{"d_expert": 64, "normalize_top_k": true, "routed_scale": 1.0, "balance_bias": false, "groups_per_token": 2, "init_std_router": 0.0108, "head_dim": 32, "norm_eps": 1e-06, "positions": "rope", "attn_scale": 0.177, "init": "uniform", "learning_rate": 0.00516, "lr_head": 0.0115, "schedule": "cos", "final_lr_fraction": 0.1}
Below are experts of layer 6 (counted from 0) of a mixture-of-experts language model. Rows are named router (the router's row for the expert), gate (a neuron's input weights, with its number), up (a neuron's input weights, with its number) and show model dimensions 0-127. Each number is 128 + 32 x the weight over its row's rms, rounded and kept within 0 to 255. Numbers have three digits each.
After each expert's rows: "gets" lists some tokens that make up at least twice as much of what it gets as of all text. This comes from a sample of Wikipedia text that the model never trained on. Tokens count by the router's weight.

# expert 41
router:115095120091174153139094186111135151130125128108182086102069122189035060130123128057123147180115151178134110121063094146181074096108121112185151093120128112170145114118107129099127110184138156136105144149168065130121125165058154085144128139167135121116087123118127183127129091058115085125117062128127109138132152119135106080107100145090141096111138155094103119186141137115111169100076
gate0:183047146157122155234053167134081137122104059102124117134100174138155133187133105113133153157151127114102126144049128121111119083110160127071137160112106156119086105091121143110206083116126123148090075160099112129092118106119157115107077172195080149129150119119156110124142113094140092086109151132130129139162160143127119116065079122150133139128162167148133171085120155083103107078102
up0:164145079164127153102086108154139150116139069088165118201098170143110092107151094115115117182150157115104141147173164082081152134131122109130064151157099141081114151111120129073181111104131138151083066141093113146076090090134137170137111127129140138116073135097189119128175133114047107093130092116118180062134169085151136181069081148136158097102127113149082143151163130105170121072092
gate1:096082128122149133141080146112090106093159134134113116092118127182065167127113098061119153154107118114092095124147056114075122158111129121104132109098173176107139125094133155158136089105122095150153108115151122133117158100055138093108086164131089197172078151096087143158082119081078169093046112179082115182144117151171147184096163110101119095156118133185126165185081138149126103113114
up1:140110130148113085132193157154144098149120174105140138156172186105072175137145091145098096123085163141129079141146106078136114101099168135073151127138079113151147097167094130141126115069132158121152148101091128103106208112074101118084077096105184168134150101105177153158182076096168162152130146143161143190148139137104107122154152138130061097138077107199130129207088119163134141111151
gate2:160069091129159129116110092122102128110166132137117125077099089174096151132161102166132189155178163167150151101148105116155166171142077123099135163059165133094120157094185096084190118157121134100122118125131086132121124158120120123175132112182163143151146142176104122154094179159130127119152059025104123135103182122188123093111120122202087109172167107150143107121202151106120128099124
up2:087103127084121147097134099163137130151164198100146114118091151155061126120152156125088169171148165142137156099100173082198151148159081125109183200114140165140131102140101149069167139156092163139101146114146145156132114181116146111183114065183132069119134146141072115092118138144129124168155045070119123118086127100178110080106155192162121142170160120134171109175141145123172128118121
gets: "1", "2", "3", "4", "5", "6"

# expert 65
router:115074102102123087052095110088131137112127167109169085113090118116100108098108155104165150125165171132090095122155112156138123159140163073153161058090154128115144103119104145111131190142152142146143183145209116075089159139072158122128124201117088118100119157197108105170160100117135090141133117114078121140144145153040113079114138190126138144135145140112124150168182105088091159072090
gate0:100174032140163067156119160109148138115117131099120135154119147152152121163149121163094169164077193155131099114129062109169136157104154076009149140087121113119104092108127115160126053126154152112133123088055127167089092131084177177120106124124131184147124104142128107114160114102124063119037124156132117102113118110133132128087120108152131150122169145159111124108153111165156152084108
up0:102163087130155152125123137093071097184151129132168150152169165080126095120144130100062135139023078122098159153131075157139126150127099099151169160144075123135137122176090093161145124149078138113128109142126116136125123106092170125176139159122183142117111097134118109136155134115080166163149116117096070121074113127141193118111144043121100087132112163109179115147099152075084055079186
gate1:153092070223129104136101090131085138071064135117111083123102130144167119119159142125130146115177185104158083096128076153164075087163147127046163120110091158091137136125168122159100107107155118149121086181147109061130089131063135142140087136079112135162140126114073157130056150082126138125087114115138120136136107147164153056133113105142147142088166100149145128135133140193081134113079
up1:130113180112135105077125141090171153142118134134083141106033115151112134131130093135117067097133115096127134157106182109138191087129188112087116186157164092139099055121113098120098180145139128168042113116119093091114212045124108102101109143113095112118119166160174157079119097080107100160129106100178177123133165139092145086120100122134166094151145148117086132163119125116125076118115
gate2:093173127139118093144129090097120108075160131118108195128120181159127125100089136089170161172118116087109166134106049159133193100170137106135090144149114113177148057202146133163117129102113198114128099086122154128099155090138135144130137102161134118145139127089121167142189112124129143099174141087151144109093057102167139156054124120099137128182102166126143085129032155143177120151158
up2:157155105115116124139086146121109127115161132070110129163216114121074098081103143136153100119132094129155190157089065160112158150135143080139126105058157180137159109172139099163162122130132110149116066121140131184065132108067154097124167176222094137124091101080139137124171126100129105165147126120163115167113126171177137166145085144070158132099106117129115098146130036151135116164125
gets: "\n", ".", ").", " Year", "\".", " Succeed"

# expert 4
router:123089134130175132073116166070200140123164194129126097086093142082100093118149136093154107140137183128080085101151139136174098118101173131196174127140172071150189145169114134080135135115160066151124148120177100073138133160075131108135166212160090098067073108134085143156102151063138157168108133089105109122157135090110118082122131111137094143110140153118084147132115116141136132090110
gate0:127068098079158148107123109077151111123166162134097151122097119073111108115119103132135080095069100133137098138100198072118082161117105125102152128154163153154170113120119123093120094103087139123191118097079138150150063110064085082123119145126113157090108092130155175113094123081197092159144158124178101155180173085069125075178103121131168111113173062135124152157107118153116185118098
up0:099150094140154139123165206142047113180144098097165129110183112164166109124121142118130120164136125076138106100089050159119141076129083117092146146065084155204131142170107116137116198140143089122111128077115156105101162124122159222116107071087170167185120125133135092141108141191120133092126063124125149130100125137110142182102176132160118107134127134097142133122113133107170127162181
gate1:117086149112142136168092133116049163077127116128156146092070133141063170089160160121132092115176163124078168117133172138109070102081105126108136125147108145141130160134075120082122187144084126080145171113175175111097091082130137135171164118118151125121156096159064147096164144086147108089071111094128093155136102175172115084169089085148072164118146180117157164119142166167143151098082
up1:138142138155166124129101103169145182101131153111118142136171070151151165160210122113163120178099072125119121111136066135108136139157111154139126179134142137077137113143088160103088062177092107112062125159169174125128101148137099084129155093117115175144166147182080149158127157163178075150143134119188165133095075147126201166109111149187113111133165137110171127130074159068121140169089
gate2:093084191176174122122171079140138107138150195079108138115108115109130136118121068139105117129183148157151124134110202147162097142119158112144149106139060096138161074158136122115143171111098110149120069129137109119125165199111065148117055163113093137148078155142120193194157096088146117172098150105129140104076106138090095106113093131149081142129168126129077207106141131174123146096101
up2:094144185120131103101139145092174081141103137101115176108171090171092118124111128128184114067086121135188180159131068172094188176115164147072111097123123161081111170142120141120138123142133136149121119168082118111160092176123169137177132078113143122140145110092093106142118084081102119129153109184043140118111100177139164105117085125137139190156154102134128082131062110079064135089160
gets: " a", " his", " two", " no", " the", " three"

# expert 29
router:149071134081144114150118132101150135119202136133150108104094098173101116141121141078149170177105134094112080136162070160127099112151125126179138094146127101137129154120154138124137137160174125139121205062155099070076180148115143118097122153089112098125111051153157124166161164072122094146191123117084124102212123131096112064076108148099163117105150108096066071160162126131099167114141
gate0:157075110147139134191130098100155125070143117111111107125103150146098156079110115098192121120147147125168146145133099139131083120161075123094136155109194146078109118154047190097109122136200111118136122084090121109073150137100105153058171170128161148127187101174119149157206157132114116140113144103119145098113103111104150153089125126142147190132129068087140060081127202136161142116089
up0:162092150101106148090141095146128094128117087099155182151127134106112157121102079158132137069166128098114140092088140141115143176118207179098139061193089074166142137104181103063166130168136090170128145124088081137093054105108174114153173114081154074176147146060141156117089129158138089109099091135108130117129108194135133199151084132146121132106152132144128111108112139118188145142140
gate1:150098154044160102110110124141131112110123118147204110147094070128125117177080130175151154115142121155137110074131134154139169101172139088114171102169117155178167083059132143194114052123115158152117118155120133067117146153136178149141094152124180131178112158087132153138113089162128128096139084141088095119123128136087102118132106159127094104146110142081038050145155087130136177074129
up1:148166085123162123129165159110118184097142148132189096136179155113117126147084127119159105172128128129132113086114112147067150162049136092108155152184148226142119111117194102189166111104112178127111185102183122100085167139107118122108089060118152114171144138130114125110113135124085094142176093171128133083143106159067158068081120117149104120145091114087101098154182162163146154155136
gate2:152104106079119128153109143137105143088180111139158061094085119124132112159138129133151195141153116131075093166121084147127192098145170161142137122133120135154103100139165128161160083151163203090172195084192124139093160147085094109144090149112083105134127068128142087159183150092120166166133124184077179138126073097104131100132080153074088122118081134151084111162145165097100098138168
up2:101092150110126093092163094082142154172124105117104178174145137125107081089072080161075096078151193169229072153136161097080124136106121081155095103102119170133119127142126173113075150094102112114150096137102147140117120082141099105119174118146086208150165154137101099088154070143191135160084114157116149083158111064127169135131091092140115121104090139154097134141104133101148122126100
gets: " the", "†", "\n", " =", ":", " species"

# expert 70
router:115113138140142144098110135129119144075147146122120117145135116162101090157081133098156154143083135142089114091081134125202132071097134095171176051083195144137175106156114188084153121165151170160112168086175075098118142158098153028104147150084101109128116137117105136147152206143140070119175121125084125124148105088047121153143126172136149129093166126096141120176149136131099151117084
gate0:138126129081163126122071103130119122147123117150158121136172037148094111178169119040166202114138082193120194114112109143097141117172114183126145071117146041154116149098125096120143132150159133161140165109145090116112144168144146105107205139030153109107100171112114135145116116141114121117107163151145116114129135140115138110102142123066065109135106096133130133158141055135130126139196
up0:142148127202108095108134131204112120091140136105111143180111137076106183039162150164067133102175146159097129165091157135141132146091146127085123172185177160083114147170156137111110130050131150133115109167075098081145078085140126178157137110211105114084116083143183108135139136132141116128154123146114150135142146132089136127144124147176217073097153104094134125128153147151131102110146
gate1:066141118131125162107116133081137170119163094129145063177094120129133175132125113116109185103091198075138145102145155123076123125136114156130123105115163104207109107089107183079163113124143086123127133141088101112121113111121214139111133164121107098150092123128154114146151133158023142105128162152149137176142089049089170122129110165119115115068167057112150155170093142158169167117159
up1:144118093147091148071150121112044107123120116079146161158134148091128154134070165121114091077107180136139109101171134124153119211141121149096126166096177155162077119124090126131074123059144154103145131130157094109157136189129155097098177131103141117080092097147129129112164130123117165102149136038126094206084152139067133158127138142107119063071130112120137099143124161199135154084123
gate2:099119125202138158078121136096126084083126136111106124131094171216151173113119112107123133126076116131088130127131142179131146070124164102172139143137192177113098087136124167142135138155134093177146163152160121138088151142112165117121203139089120110080104210111149122169177128119084188106155126129166097107140117110068067170130046139140179090133171091173156156097117113122113129152161
up2:116138110057161090104119158154125079177104116135156178107154086064177114110121134133097140096181108204117125128100121105129103174135140156129152141122105116175179181154114150125166178136118104074099102069188155178139084116104037094143111131080117117165103078125177140109113139064115135134125124157097171150187142105119148112127162120156118131132197111118142116124089121142087187136058
gets: "1", "2", "0", "9", "8", "7"

# expert 34
router:107073090087143162109163159129166125082128101095178126096093157123101133127171121112162141159098158164119000098157131121124105099131178087153148120156197073098168099087099121063161178145135139120112145136147082092068152172129109048149194128147084121107137108128105129121150152112129120136182144128125090124175119119091149088073114165129083107096144164102112115168143144113118161104103
gate0:204116148145119155121085163160109111121074123159154152123057155126120102123106049140063136138111157131234160121165156206185139108163144171114169113157109128087124114141109110133141173100116162151118116239148134095105152170152181129158115123111122128129142102166135164112158160066119151111128106133123100112161178071120171082123115112101101132124134152141112156099135109127093155156188
up0:124170112141140143127141143114133080141097087146095131161106129173152099137088104095085146183122147129144223111145129150140145138160125151133133146122106122123125141140088117156137126244129135170121132119132111153103117165111103079119147121098194111190179089191101135109159116086090143096123078107199098156156163081173149131083145091166124160206133106115143182187138140100113079067086
gate1:068081157067132113079110178111106132174124132085077083134132167141095107107144130154135203087108168140124111071101165095127101083099112088166158141102137104131152151120144119127113146072157149120131129113113159120066158120143172109176165104133112120057131125173081070093130133103095134105192184184217090158177123118152110161140147159166105176084097134135108117143138099097114174143152
up1:113169058121110120145117141099144122127211127131127131168161122110130096149100164199099179154114088132071158106070179156160117113088156127132152095081159135157111076087046144132127164060097116090134103134118114117043116126122114167088142095109119131117153137114154169117183213153135134085078092158159129110118093142179151149088121143133094149099119127121114163178182154127098118094092
gate2:145092135147154109201080109071101149055221096111219131125155079130100056114133136138136135104096104199108151155147105116123140150150172111111123160129139182119080181108168124091153176134157124172103153120115095073113144100147095086090124155122118076131117161094128121155103151098095136109164099138153115077166128101124112094145107153049159125137141177145096110124159160149086147097153
up2:164091139149083125122140136152135093148143101172147129101101095127122140103165080094096149098179147125132107154162042164084149124149089173166129118190095131102156170117071130145159121139108107077144144100138137109163172148111131086176149181101125143145118154124123186097087127106093137084108152088083152139125142239094177148126151108155135128140079197115162147105199158189105081098111
gets: " in", " for", " In", " on", " of", "In"

# expert 75
router:133131147164120143102161179140178096106154153143187126121111115176119049117139162096128097187065161119099080124110119119150090138117133076177130068110171098139185123147100129056115129144186134112128153123167093119143163147078144102128209139126103132126081118124105135160091169101087088138163143156107106121134132140081099083107133134076129120114111200055114112192142093113098202119099
gate0:112110126122079184121134079153183086113138115132191122187097122141057147093141085093109101106143099058116173079104168117102161167057143128136166092146162185114135143124160147107174116096125110083131091099080171124175133122059110109158103134149150177146123120143123109137167157102109137117110136116077123188123161161081127185183139132170169162129126074081158123116136077154116154099083
up0:116135113141140098108115171109136094124159108104129201126124131158156141162118143116126170077161095134115140161146166124110168189108094052116102034094117103106110169189087150195134110059153131117115137165114107127146097138160134111189119102100155025112161121128224141115173136114159176134152129159174177123100104137133118097122087087169113098116107140120192147099104117118136090123114
gate1:156115124108177145171112095125117127053137141113138147112100127058155153128130182120149134171134150087094227084181159118132126176070173148157078169131136146146113092135107128146190099144129147160132137065172081094134130166137131150167100146134176175083166115109104155128151120166102074149140120138155182138098076101119174123145066129099141117122175178146056098170103147112146086139107
up1:093102097120106116125080157081125115196114130161125105178120175209076084071138180119134108133142215136123108098179076192160103137156140135156136133102135086138179145070125166109159112149153106131194106114134170145149098117167108138107093118083094068139089136143044149101151123121140164123120113084099131100106131155181088084146116115169099133090094151127167169113152092131117169158108
gate2:109083152080164116160180161124168166128162121056130165110087131138062114110109147120121160102226155122116132113157126090111131102132133112145112128144208143130159165100220088155158095165111139155062189161160133154112125130106122085143088135108115155142168136131155127168085141142104186115083116115116163088107099074121154080126124107105130073131134089191151110093150120153138193105169
up2:109109118111125154114127146125165125113086141149122116102162202170121103193116050163131074172106111093113138097134109116104112134113151089134143044048130064122103078147070123178130156151120132131114126171130109132153117203077103134161160151202171130099156103125124105119146148065182109141135133099162131130092207167082123117143115130102131075169045159129132124140091115114116116118109
gets: "2", "1", "9", "0", "3", "4"

# expert 72
router:115101082091131116079109157071120148084143153097188066124057129189109128089098149098173135121158193134119111103158080156128139123141162070150152070074130131117125101123082143097125179140153135118131171122151100082084167141083147106128153201145066127090115149177079109152157107081122131133146108124053116118131157143056099067108146149146140166155141161127111135145152128102092185106109
gate0:101133109133167148089144108135098154160148151123126116108111144177115117121080178146095128139122156142039172158114140137130142095113111151135120092175126169149100151119144136135108092132152180068207110071158174076094167135080204166109195116096132177117077114147098088155098201146111154121087117127116082151106129088074143133137117144155158193103151202119125146135120148099070108097084
up0:106123131117154109059141155095123129140111134119110131116153081138114128164059199125129101116104090080142142162126156075154105110144119110124116151202147140076118092101097124140129113099124115128085138094082133102102102177085126159117198130057131157103171154166173089128201124084133157125106061136159098136142157120129114159105179167139099180117123180125099120121135123020116046148092
gate1:105116132134141119119083125096180172081056126137100120112130080185078126124082088132157123148178119088153159111151118154109134168150154110084130120149162144128108128121118083104100153109183164148134137168123112111140158134098154090212200159110172126187140036131152154126144069112130157117078102139178063133112173138104147128166110091204137072105143143134076135110084096104182124120126
up1:162119110087134084147134134167175137107093109129131135109154095198130094088052124176151096109127106132120151092119166130128111160144108124130107153140102115199106144140124125116102141105171151145129136183133101134164164159081145099167165112093161129178125087099096148135101033134148176088113134106107103041128118112114196119149136134165183103098077168112122055076063112135193079130147
gate2:108111119068165129097108149094129114160121167202207185108142108138107128122123122127057138070145138124108216174139138129130152094156151123119118132064123138173106116139141114170122142113148096133150083117181135098098143130122154100151128148201150097068099174103142129133160151126079129085182094153112135152176108184148162171179167106112136101075132172113182137067175112130073099105105
up2:107132128129113124074149152147126179117148103119143110170187211150162141163125189121171079144161103073140131115123067138196165174131112151171138113125120074213146147130128077082158166170098116112124164124145165174114152088116116154118128124103085097147069121152153167137120209114135148148124150156117115092069112106168094119147127131085096146179091154150146097143144101056149078156161
gets: "\n", "==", " \"", "===", " re", " pre"

# expert 40
router:141090088100166110106141127100117116148124181087125075122108136160068088107157152108100142115121132097114039147150142141179104115105065118167134100177157082160141112175057153080130146146143121116140147109117123087127190166097160120097187189151144112113134092115097130177169126082103105159115078049095061122161130133137081116128158135133151110143126207103093109149155112114122168061104
gate0:098116125142084125085105128137127150100164214124122133145071162065092096076153114151152145091081121089114127131167164136114050135140147123129107092135161077186126132125097092134136161116153122137136167111121119124112098121154090103111148111101111089096114081090132107182110134102133083102097098110117070090200106114196102085043117162166083117093153225117136127128159111161152112087165
up0:134142107178131151093136096107094155091125175134095155141116099080101116113125159130162124135115141162107101149138148131145146084108165146024191142042148116126090130148105182130116152116146154122117151146070147107126125100097135142129114103074078102115177193079069120141121146121198112090092143157208104072177085169153130151090109109180107167067097170122095128148118157119111137087100
gate1:138112094067134039149166128143083140140131133140136104152078077208108093207125170107162192134128117172146134149163151103049085098162091135126144137146115139144139173151100149046137107154160143096116144152114141141123135082131114144130145154163142108146122100068131125162086138126140129133160114127115129058087062078165086085135133125125193111126140104092101120117105138043125127085098
up1:129225150119147120087167120132165184162103158086101142127144136109166135126132149147130102109156173132170132106157168120189094111134109194195106082146160137146100127111076165095145095132189221095082139068101141085098088144133103141168132145160093072092141162156161115151157176159115133149142124131126155071161191083174189125098121087103113151083109149129122159135125149116125159132119
gate2:127140142123164112069142134049159140132082144066123143151120165128097140164117151088147152110114091106140157121139160196146097105091174134109185082119144193094173148128111186111111110124138168094168214154118145144073145173107189123163113128101144109126121122184161114183168199172087158140111121107093112127112143067140120149141142097127135176093167134181188088126128160150105081101148
up2:117158135134118110096142123126149076143047107107117192139135100148103126136130168084104105104104108155153078134078121144169162134154126142180122151124124169091074077174140193187115086133162096148129210092119132124150158146188163107066095075120115122080173125123108122199089174130102126153097143181116113143121131125116107131145093170110148142123148182129170142098104113118051087049145
gets: " was", " first", " one", " is", "th", " also"

# expert 32
router:134103073102137101130127122165185110125147135127114143088137112161110113140103166073096143148132151096086108082130112085116127162131156088172153129090147062122156065145041138131153150104161129171141148092158120085085145123095154105149219155128114114148083108187129127172150095077117094160189084122062099119109061151055115113085144120117115082141106140089137133190144086108085129095116
gate0:131123160198153141136146129112154114148117140116121142109173088126206141074080093135205136153106162130097071170151174144142105042085128131149150121156153102142144122185163077131112121119161053125087130141096122149152118148151122139219111099074124099135157115116164170133115129116134081075105151188119136148101137128121184087152123141071191134135114158101143138138152144176173159121059
up0:114096134105182100155080125183131113127085175137123081069134185097109162144129113146076159124139155157124139156104117157134160135121134140075169149125154169078125127154104153114057147121150162134159124123137125145121161133150113079166140138161150153104172166131151162124153114149153088151179158021168064117120146133157157125150135136087121204188107118141150163170104066067061123164075
gate1:067112131106124086075151189138074113168100116138143129131107145124192137171094153154152118156106170059100104152184135099098072148150113160057150137102143172175179106225102099160066127138109131145071144053072150083105179094118084151114141139124069152130109111126090107149140157114090155144103138132110130104134097100123149125153152098119148109149149138115112105150096109082072160110089
up1:220134125151093108179136131140186142092124073132142094126172109115121108113176188157102093118115153174125204154110171163163148140101133110186105172138093131092111140119194138078142112124139122147124125169176114138038145076113106107167104104146132111106180163047100137175116160138153127119137197101176120131121124143130112146130126162155197116071140116135093148156163155112172141146170
gate2:191055080140096157157118121155151141091155148081128096124119222115149129105129126106110089178120161123110125087154110123117164125119152156142102152089113118156163062133073145076100161110134102112149107147133127123108079090087105061121126159103178174146121098128129114179133172097116060160105118136128162183115117084132088167115175082162192152074139147105059140171143189113158133097112
up2:187102154103135118157093130126162094082156174104110071094072201153113121114113101103115120174144152162118166107171195128085130115104153157093095188100112133143159079137101143109124115150134056139082109130080181130129094130076136087082157173152179177123148073167117130143199151123146111162106120102118175170126136146117114186153133120064176123111132152100126132167147179133160073089121
gets: ".", ")", "\"", ").", "==", ".\""

# expert 78
router:183124089160153088122110102124202097097107133120107072118093128153092133099142187110152153122093172120064090079087132165168131113120142127210124141137185122144157061125110163074128121134170137135147144038153136085119183132126168117123134168115106073077074119111129146146140162140121141104096126084096139120185119083134107116111146153110128044153179156116089135186105095121127155083115
gate0:140085122143117125146117114169161105108095093143082129140168108111118118118127153122089117094120128054149167108129118142137109161124101171121142112183120039190117123153141121132122091142134130100148111066122100105087207141078146178090118189107157075158132111198116135101078148144104082118166124122121116116167095184172114161131110161169182207176168188092088162109153067144102110122143
up0:136067027132110089096145131098116106138083077103126126166181141162202119103114117134090180136132110090057141116141112178086128117084158146159127133160115125179170143149157162102123108153111094135093163110168112128158109045133104095185111138151197149127155152159159140136132185129161112111175133089144159133194109105144166156130090117119154150099171141127101171085142201141168143134108
gate1:093126140110151120164147184123129122109178122151163066171128120085141115148098113152126151100133117100143129090097151184186124080126119118145112133154151125175129123159171070131118112118099149138116155087204154141124102108065145079143130174078093172151145117161137211113146041157159135154128034131173148149139111120123203172126119128163141116103133126182172063166137115098116106067125
up1:153081104114070108209157162129143148124215184147124091115116121130132159130134112111190123139157108080098132141118111078152104079178088106086128077123154169121083165120156146138119131156148091151172175057102080150132092115131176169105121080161119105106134169115158134087130090122110149110107165138154100133151146116005146157101106188167094137102162101164149158106139116116138151127105
gate2:105122105151139061110073148120154128130152125141088124104109131103111159121159166152224107143109133193094108110124094166115130139112147105127098162127170156096217095141123157101072179155104163143105166174088083106076082144126133091133103153116118054196156126132143120140150125190150128108125161139046107186130114139110151110111136211085126149158165106176062111150132147132150110143124
up2:177112087128071125113156122096123114092134152135114136193123137165066130095114113116129146142126149080134135140096129044108097143107140133098105118176138163135143119141090185142165124173090157137169145113187150106188136076096086129149106205060156084168147110115104162015098163136099140148127166122116166182143133146116139097147101094144159082124072084154143137132148168094085084116158
gets: " a", " an", " other", " new", " A", " this"

# expert 18
router:179104112104168104092145159160191093085087147095203079094081132153081062073155165098125146126127153183104108079120117108162120105137156118191128074138147151122181149135113119071148102133151133136143161090170140057122139183075125083127128122157144115116081135138097175152133128092107116147121112104095101064168119113140139150089143125140121095146136129083087141168128036110147194113137
gate0:086107147159172120138111171186171052145165109120116092122096157199116135143123105052160161118193098162151155125120117115145163123108091116147088109133120124090130122143131149101173110126144147096119124096177182130165153156203104116118193127157128185152126090119114087096138171138172169112156136134133150032125170064125125113076108126067121088138155172112128161114090090096144166093161
up0:053123126162154147137091180104160163107100116095103041138070124094096188099059159077162132127170128125137127092133180098201146087099126115113104089090084127105133118112170169127180135110157130111169129139140205166121095114127094100107154159166136125167120124159160079155153185133165176105162109082116117076128097078180126170150134112131161133105100141090177158115119108095117136103137
gate1:114108092107163112116094120141100101184076107124205135162131168143159056168167120153187110155100132138125103109130053165124098105100130107121063155116162147127160113135092144188153127148080157091095155159138162065159153072143142084180092138108177099089129100206088121084132090110106074146155085119093175112102133156096117170120137071133156103115155111124110084182112115133128142114162
up1:112174092195136131105125145163107126110150084174097145143072084138088058147100091154181140150146109182116141189155128124129095115109136086120201111165186100110157156183143092166168132166151117160137153086162135128105132154089129171118067111131101162125128108137151124126130153130128187126092125132118149168047174118079186180080101125145133192126179122131138109184077139107122154086103
gate2:094122129197094111120093111174147167074146111151118161088052038145084115053126121113164128131061151160094155072151114103119089119111173135117120169171088155155096098092125124126155062160159104167155124156135110122153092162150151107128099110158115109162069195137142093207132153131130152164146143098117126114140127141158068134142113119104182112178140057165143113110104149120161110148121
up2:132182137149114091165140147132168176165063123099157115093060106121101175144157127149089093129136106064106148138088111142071128153084122126106141091121145107101135099143140133118087217148111103093185133130118152151152175110190036130083126185108155102125198126222125199091124097170128105121110139125126126114101138159117135120155080078100067133176129133126120129123125115128108144176127
gets: "ed", "ing", "d", "ated", "able", " such"

# expert 50
router:117063082146175061111150133119176145079140111106122162116144111131057112105134127094128111108112155152143141059157098113140083130131149119111120059080149086118148135166072166093135110094176124161162120135098122099112126146121180121201124118123144129110118105087131111197162110121140060129160124084064144092205107122137113129104155139117081096132154112073077117182148080103112205099091
gate0:147127195110215232107081128153111109179183135128118112067117058130131149156156217164142088102101153083151096126137132154146148131137158138082105088093119092142131080100169103073105134138167142145128137132120168115157183101144153079117098145091104130151173182117135142122117152121115095143134103117087056108147110115148126126154108087141116110135048095085186118095110109130138141094128
up0:181093199220178184103139150154145148116092133104137172141197212156133123164130149114116185141062117119139129109179103132146123104057140113121126123093060126128144124153136150135127121151174130107133123139116070134122131064126151131132124112082114118142144116065140110092114134151167096044129170081095123105202124104182150120154143141160176142101123131132108100193100146105090132111099
gate1:071121189071121129069144147130097109079141125133102154136132147166119129106143143176151089116107129130174155114138097045147101130134142156131177043088087134095075125110142097132105135115136167140108158142119103098179092133131193161166119049112118099126134064160160165152135120095155189136181216163143121047142197118140118089143116146129125140145151150102186115109136124154124171135127
up1:110094105184128117077095120128108121151154123035148139078129171083142129081144156105077115108083103127129147151053156134105138084150142111120125156126133141097124151153119089089140115159092222180132088090177167148113142138162116160069136181141117158048105173073196074113147177142127124083113113153146116164154135106076150123119168172085130131130112152153120135104155097158150134125072
gate2:142120145140122104113119133130144051124128086128120179135117131161099103099151098063189096100107110142107133120126057100217084138197146163148119131148066125135138121108102142187126129097135118135134167150110084115092063070125133135136125154140150121104138067179123122096099177130151111118101105104101133115181071186122226098151151145164112146146112074141061086105093177141108125096156
up2:098079162099055100150132168096134102075131086125143174109142151110101115129132148085119096065121128092126129132131061147123103156183129147133101133093112148148144106105093224153120108129125129120139152075099105133172108137114184161088136189129111125137066124143105114088108150137130074154103114137105140087207065094127114144106255127065116142117122124132130151124113077179134109128159
gets: "'", "al", "ian", "ic", "te", "tic"

# expert 59
router:168119123098152168115153103112097143085133192041120103104122122151116090099159138095083141148121165073107089149146083133170148127098095137155167078155209090176116120138111149095136162125097139146152152058121096058099147173089180089143152160140168128079102110102113160152120104059113113139159095112110102158160129167113085120122151132066120124096128150072102118129124100073154198109091
gate0:134117147123200091146184106164082127144173149113151137111160165099150121180148146130134126162139000089170142124131081190166087144124119113113143117104092101183164153138074064122152160136119098166146116119071127119159130159068183135114133145099137160157157083140168146170096086137185144127138080157098145133120108123091131084090154119110135126168072127070078140122147090138093101116134
up0:135128110097099100121086153139131121095067160127164109127125084160084099103109112128138144135148105111077146113132101095159162121155075061117090203167096139094137118141158127131131161096150088083084122126131142195151111182132107135147152085081065180086138151140124106112093090128148082116132136120108125047157189127153123112085173125195189085097094102142098121134171096123147209173172
gate1:155186171108098157119146146109109124117105141093105115087120121164204101223150110112146189138131132119108109132132111130078067158187134101085124146161141069152101089134155123127157136139191173182074140118140134121134204138103192095132197111145166112158136082146131136124151101158154179173124122093159128066108151113039116123091169104148136146131168130181120090109174116145126123120139
up1:073116137124060122170105141155113064155070165102132099137178169149157138136134146143141114135133175089133140102144148126168123132190036127097130112143099132107133119141105186129124123134101133100165141151077118122153115119037131089096082136135125145087167152113122109099151130105072082152156137109127100190191143127151119137119194132095199166147177100135022106146100154081115130126096
gate2:099119139102127161135150144111154083120166143086129163152068116109116091109128131115096103200191122132157184097143082091120125113147150143148123069134166089153118136163108137119106108128113155140151103061130044165108142155126125101078061100120176116114117179149158116087112185079076139175107124144098103132153106125088128092189128190121106148194166150157134142062174083080103172131172
up2:162117091056089175104193096130089105122111076109143143094160121152101105199137167125110108081133118092156086117123193119122118130064106090137102126127118198047182074110112084140146102084098169152159139125157137116106133155141111154082159097110099187142143084114096117167094182128101099130126154139064170102123120134114130105096122082104127132100179181105077133147114191135130113090158
gets: " was", " is", " he", "ly", " it", " He"